Experts of a small language model: a shared expert of 64 neurons, 2695 steps.
Below are experts of layer 3 (counted from 0) of a mixture-of-experts language model. Rows are named router (the router's row for the expert) and show model dimensions 0-191. Each number is 50 + 15 x the weight over its row's rms, rounded and kept within 0 to 99.
After each expert's rows: "gets" lists some tokens that make up at least twice as much of what it gets as of all text; "comes before" lists some tokens at least twice as common just after its tokens as in all text. This comes from a sample of Wikipedia text that the model never trained on. Tokens count by the router's weight.

# expert 118
router:40 61 38 50 35 27 43 51 78 33 59 34 68 38 68 52 57 54 62 48 43 71 58 44 72 58 49 49 64 68 40 73 25 31 58 46 47 69 46 77 44 65 70 68 70 47 43 55 67 58 31 19 21 33 55 40 39 77 56 56 68 64 72 33 80 75 70 43 46 83 58 53 43 37 43 46 38 82 41 35 21 40 54 41 35 38 45 28 35 61 69 55 33 34 52 35 59 27 55 69 59 31 44 31 22 51 43 33 55 34 44 44 56 38 23 57 41 65 43 64 67 59 31 42 49 54 52 63 45 45 31 28 70 39 45 38 72 51 33 28 31 48 40 69 33 32 71 54 38 37 68 53 29 55 47 57 51 31 45 40 81 56 51 37 32 44 54 49 73 55 67 46 67 31 42 61 36 37 39 54 67 12 81 60 44 35 35 25 47 33 43 64
gets: " 0", "\n", " ", " United", " R", " 2"
comes before: " |", "|", " /", " 0", " (Gls)", " (0)"

# expert 21
router:44 56 46 75 30 40 31 69 77 17 77 41 53 47 27 58 38 30 68 41 14 83 68 31 54 49 77 27 53 53 36 67 35 62 70 70 50 46 39 45 57 55 64 61 66 52 52 38 77 58 50 22 34 46 80 55 61 59 42 61 86 61 47 23 66 49 56 31 55 81 72 55 49 30 40 49 37 74 35 37 55 51 60 54 63 46 65 56 36 52 68 48 38 43 78 49 53 25 52 50 63 33 35 35 40 64 25 30 75 37 33 41 20 40 43 72 44 47 37 58 44 73 33 33 30 27 57 74 56 34 29 35 48 40 42 49 57 57 53 48 29 42 66 72 27 29 52 55 44 40 71 60 53 70 30 42 51 49 52 25 59 59 63 28 47 56 48 66 57 47 74 44 72 57 52 74 49 36 31 30 50 41 52 52 41 57 45 43 61 28 46 57
gets: ";", ");", "s;", " ;", "\n ", "."
comes before: "\n", " -", " ;", " The", " In", " He"

# expert 157
router:29 59 24 67 55 34 35 71 69 13 48 49 48 31 46 58 46 42 65 36 27 57 43 18 62 42 61 27 74 44 37 51 43 25 60 64 39 81 41 76 11 74 47 88 52 27 74 36 69 53 38 22 56 40 59 35 72 66 32 44 51 68 43 28 62 68 72 25 63 57 51 51 33 20 52 40 48 55 34 33 43 37 49 35 37 14 77 40 40 48 58 38 29 42 63 33 49 27 53 63 60 21 35 34 28 74 51 36 61 32 37 48 40 46 42 68 25 63 18 60 63 76 56 37 46 49 54 51 33 47 30 54 62 49 39 32 58 63 48 37 48 46 40 55 50 38 73 59 54 45 56 54 43 62 38 55 57 46 44 54 66 63 43 34 35 50 45 58 54 40 58 38 59 39 49 52 37 35 32 47 49 24 54 54 52 38 36 41 57 38 13 48
gets: " in", " to", " on", " can", " In", " out"
comes before: " the", " be", " a", " to", " have", " not"

# expert 64
router:30 54 34 65 29 33 40 41 56 31 58 39 58 40 55 55 56 41 70 41 20 82 51 38 60 66 67 42 49 85 30 75 37 41 55 54 50 73 52 59 49 72 46 67 59 19 41 51 58 48 42 35 29 47 56 40 57 56 41 63 64 50 75 30 70 68 73 46 40 56 60 50 40 47 49 42 41 61 35 18 33 42 66 44 33 48 41 41 28 75 67 36 45 49 58 43 50 14 61 59 46 44 39 19 19 55 32 46 51 52 32 40 53 36 37 70 32 73 51 73 55 77 31 34 49 52 58 51 37 25 29 54 67 33 54 55 58 57 42 20 31 46 65 83 36 54 91 47 41 31 65 76 31 63 39 46 51 57 57 28 61 47 48 26 31 47 40 81 73 62 74 49 48 42 50 54 38 35 53 50 54 31 68 53 45 29 35 15 53 49 62 51
gets: " in", " the", " first", " won", " Cup", " Championships"
comes before: " the", " in", " at", " for", " place", " on"

# expert 141
router:46 55 33 66 42 32 48 66 68 43 62 39 66 33 53 61 60 25 75 30 33 54 56 25 76 48 49 30 65 63 43 75 38 36 59 63 25 58 38 65 41 60 58 61 65 26 67 29 71 56 48 45 42 44 55 27 71 63 42 68 68 55 70 33 70 61 65 29 68 51 62 53 34 15 43 43 45 57 33 36 30 43 57 37 37 17 66 36 49 64 65 50 39 41 65 41 56 34 73 60 71 27 41 29 23 56 43 33 68 51 31 44 53 55 38 70 37 71 36 74 52 68 42 28 32 21 52 55 35 30 10 46 59 48 39 39 49 62 34 36 44 47 52 72 39 34 69 58 43 46 53 60 37 67 43 55 60 29 27 46 55 62 52 48 38 45 27 45 77 70 60 42 72 32 32 61 26 23 51 25 69 40 63 58 32 37 37 37 59 38 38 59
gets: " of", " to", " for", " with", " and", " from"
comes before: " the", " a", " his", " be", " their", " its"

# expert 68
router:40 52 40 76 47 25 23 62 51 46 64 42 41 46 55 43 49 47 62 46 36 73 70 51 78 56 68 48 72 62 46 51 35 48 47 74 26 50 48 74 45 74 63 58 57 27 66 16 75 72 33 33 41 39 51 33 62 47 44 65 48 49 68 27 69 53 52 40 62 69 55 63 42 24 42 35 59 50 52 29 28 43 60 55 13 35 68 35 40 64 67 51 34 48 60 60 59 05 74 51 64 50 49 42 13 58 41 46 71 38 56 26 50 52 45 59 38 71 37 66 56 69 36 44 62 37 63 66 28 27 42 52 64 53 40 52 47 56 35 44 47 44 71 51 31 50 82 61 52 46 82 57 24 66 42 34 64 53 31 54 58 40 56 43 40 41 24 59 73 56 70 51 70 54 54 68 51 11 43 25 59 33 58 57 51 34 19 63 65 43 31 41
gets: "s", "ed", "ing", "es", "ers", "ations"
comes before: " and", " of", " in", " to", " with", " by"

# expert 127
router:50 70 37 70 26 40 44 71 68 37 47 37 86 33 46 63 56 47 76 33 45 61 43 26 70 66 72 43 65 59 42 60 41 36 70 62 49 59 32 75 46 81 59 67 64 31 72 49 49 54 21 30 55 36 77 52 74 62 47 59 66 62 53 15 65 55 63 38 74 60 55 50 29 34 20 27 41 54 31 39 40 28 65 47 30 19 79 44 28 57 83 62 31 38 54 43 48 30 59 61 61 35 36 39 37 57 39 48 64 50 31 31 24 47 45 55 14 52 24 66 62 64 42 40 41 36 36 56 36 49 21 56 59 46 34 48 65 45 37 38 52 44 58 63 42 45 76 56 45 46 50 57 45 51 34 34 62 51 36 42 58 66 59 53 48 28 39 65 64 70 59 31 65 37 33 52 41 38 50 41 58 39 59 85 34 43 38 50 73 44 50 68
gets: " in", " on", " to", " for", " by", " at"
comes before: " the", " a", " his", " her", " their", " an"

# expert 130
router:50 60 34 63 33 19 33 51 60 47 47 22 65 33 39 47 44 51 59 54 23 73 59 45 50 57 50 42 56 60 24 60 30 30 61 74 37 60 36 68 43 68 56 60 75 31 50 46 72 58 51 31 26 46 65 48 47 62 49 55 60 65 57 41 73 68 68 45 62 58 50 60 51 35 43 36 36 74 42 36 21 45 59 47 36 28 50 46 15 60 52 40 43 26 78 33 62 35 68 49 56 41 34 51 42 60 24 29 61 37 37 34 25 25 40 69 30 69 47 56 56 55 15 46 38 36 41 68 42 25 11 45 64 27 39 36 65 65 38 44 40 36 56 53 34 40 63 68 32 33 64 59 31 57 37 40 62 40 43 23 53 59 55 37 18 60 34 66 51 68 70 35 57 45 28 46 41 48 45 41 42 22 83 64 42 34 50 23 75 41 36 65
gets: "=", "===", " =", "\n", "==", "|"
comes before: "\n", "-", "=", " also==", " List", " Team"

# expert 164
router:13 60 38 62 13 43 36 57 70 36 64 39 68 28 30 61 53 49 68 43 30 71 69 49 69 48 48 49 51 68 36 60 44 43 69 72 40 57 41 70 32 67 67 56 64 37 64 41 56 54 22 49 43 38 74 45 79 53 44 49 55 69 56 36 61 62 51 33 61 64 60 66 30 31 46 56 43 62 32 52 39 34 47 50 46 32 51 43 35 40 62 33 38 40 52 37 65 27 57 67 54 39 39 39 29 57 49 42 52 29 45 28 26 25 14 71 35 68 46 77 70 61 31 25 33 53 56 60 34 36 24 39 63 32 41 45 53 55 28 44 34 34 61 61 29 41 83 62 36 36 69 68 44 67 47 33 65 42 39 24 60 55 56 39 22 45 32 67 54 59 73 43 71 49 39 61 20 48 43 28 54 29 88 54 53 40 34 35 68 58 53 55
gets: "\n", " served", " a", " of", " for", " was"
comes before: " the", "-", " as", " of", " a", " in"

# expert 9
router:18 55 29 69 32 20 37 71 70 48 50 50 67 43 42 61 56 48 61 30 32 68 59 52 66 60 58 33 45 52 18 60 45 32 53 38 44 53 31 69 41 61 52 63 49 24 69 34 67 48 38 40 42 49 54 51 71 66 47 58 70 51 54 22 51 48 43 37 71 49 59 60 29 48 34 45 32 52 33 44 37 43 65 42 33 16 54 41 37 54 59 36 40 53 67 35 73 43 53 56 44 45 24 40 24 51 33 33 58 39 33 39 31 45 34 76 41 52 23 85 78 51 44 21 56 43 41 49 29 47 12 46 59 34 59 34 58 59 50 35 35 35 63 79 48 46 91 42 54 42 54 72 30 60 45 29 68 43 44 30 48 69 45 38 46 41 31 65 83 62 58 37 76 37 39 65 23 51 59 40 72 40 68 67 57 34 36 44 75 45 45 65
gets: " in", " of", " for", " by", " on", " at"
comes before: " the", " a", " his", " her", " their", " this"

# expert 10
router:41 52 52 69 45 42 27 57 66 25 63 43 73 52 54 60 44 26 79 40 39 54 61 36 57 60 48 49 58 59 47 75 17 42 56 53 46 47 48 49 40 47 64 54 58 25 56 38 73 50 43 16 21 35 83 38 51 66 43 67 66 70 53 03 82 50 65 42 45 69 58 72 42 32 26 47 53 71 24 33 45 48 58 38 52 46 54 48 29 58 66 47 42 42 75 30 55 18 59 56 42 42 54 34 37 69 44 38 64 46 36 46 25 21 29 57 41 49 47 58 54 74 28 23 34 41 40 59 42 43 30 28 46 39 62 32 49 51 43 20 43 33 44 78 19 27 54 62 52 14 65 45 50 75 33 47 48 42 49 42 72 63 52 54 38 51 25 53 78 48 60 37 56 34 35 57 34 24 50 42 65 36 58 58 38 52 43 54 63 35 33 60
gets: " |", ";", " 0;", " —", " –;", " "
comes before: " 0", " ", "\n", " 1", " 2", " 3"

# expert 76
router:33 65 27 50 23 33 28 67 58 53 65 35 75 43 44 43 50 47 62 52 31 77 52 42 70 69 49 35 53 75 37 62 34 40 67 70 42 61 60 81 61 64 49 62 66 23 52 42 45 56 38 29 29 43 62 48 76 63 37 53 68 55 65 31 77 50 79 45 66 58 60 47 47 30 33 47 30 63 14 35 44 31 49 47 54 36 63 37 45 56 47 51 51 54 71 44 58 22 58 62 46 58 37 31 26 54 38 34 59 46 45 34 27 49 33 77 18 63 38 58 66 71 43 28 41 37 55 64 20 45 21 46 51 38 51 33 48 80 37 18 22 44 65 61 29 36 73 45 27 38 55 66 38 57 49 40 52 39 46 38 57 63 53 36 39 40 25 66 80 55 51 37 72 39 34 52 30 47 37 45 55 36 79 55 53 31 26 36 64 51 40 49
gets: " at", " by", " with", " of", " to", " against"
comes before: " the", " a", " his", " least", " her", " an"

# expert 139
router:35 56 26 79 37 20 21 66 50 49 53 45 52 33 48 55 57 47 65 38 32 59 36 41 61 56 60 35 50 61 49 38 24 32 50 68 44 67 42 91 35 59 50 62 58 44 54 37 62 81 30 43 40 28 67 38 61 55 50 69 44 67 45 28 56 60 55 36 55 70 63 67 40 19 36 36 43 64 46 20 49 40 63 53 47 45 48 40 32 67 59 69 46 49 66 38 46 18 53 54 48 44 44 47 28 50 46 33 67 22 53 40 56 44 39 57 27 70 57 51 72 50 36 41 54 37 50 55 16 25 33 11 56 34 53 42 66 53 34 43 32 31 79 58 21 28 57 78 43 39 65 51 22 74 40 47 68 43 39 51 51 40 40 35 33 49 43 48 80 51 60 39 83 57 46 69 49 30 50 35 48 21 61 66 40 34 23 35 58 27 34 53
gets: "s", "es", "os", "as", "is", "ers"
comes before: " and", " of", " in", " were", " are", " from"

# expert 173
router:42 56 46 49 39 43 26 92 66 38 61 43 74 34 45 72 62 18 54 51 33 55 60 31 60 63 52 30 44 64 45 56 43 51 68 50 31 59 53 69 48 62 65 52 74 23 58 35 55 59 45 16 43 47 71 53 63 74 49 64 39 68 57 33 56 76 83 52 72 56 63 47 31 41 43 41 45 78 19 32 37 49 89 46 35 16 51 45 47 71 54 59 49 40 83 37 59 28 63 54 79 46 43 50 39 47 28 39 78 55 48 31 18 33 48 68 36 55 35 71 60 68 25 52 54 43 57 50 39 53 32 49 56 17 34 39 67 48 43 40 43 29 44 63 28 45 51 54 40 20 66 49 42 52 30 51 59 20 28 48 45 70 69 35 46 28 40 69 62 41 59 42 61 42 54 51 42 37 55 31 64 32 66 46 52 50 47 48 43 33 45 72
gets: " |", " that", " –", " -", "-", ":"
comes before: " |", " he", " the", " she", " it", " –"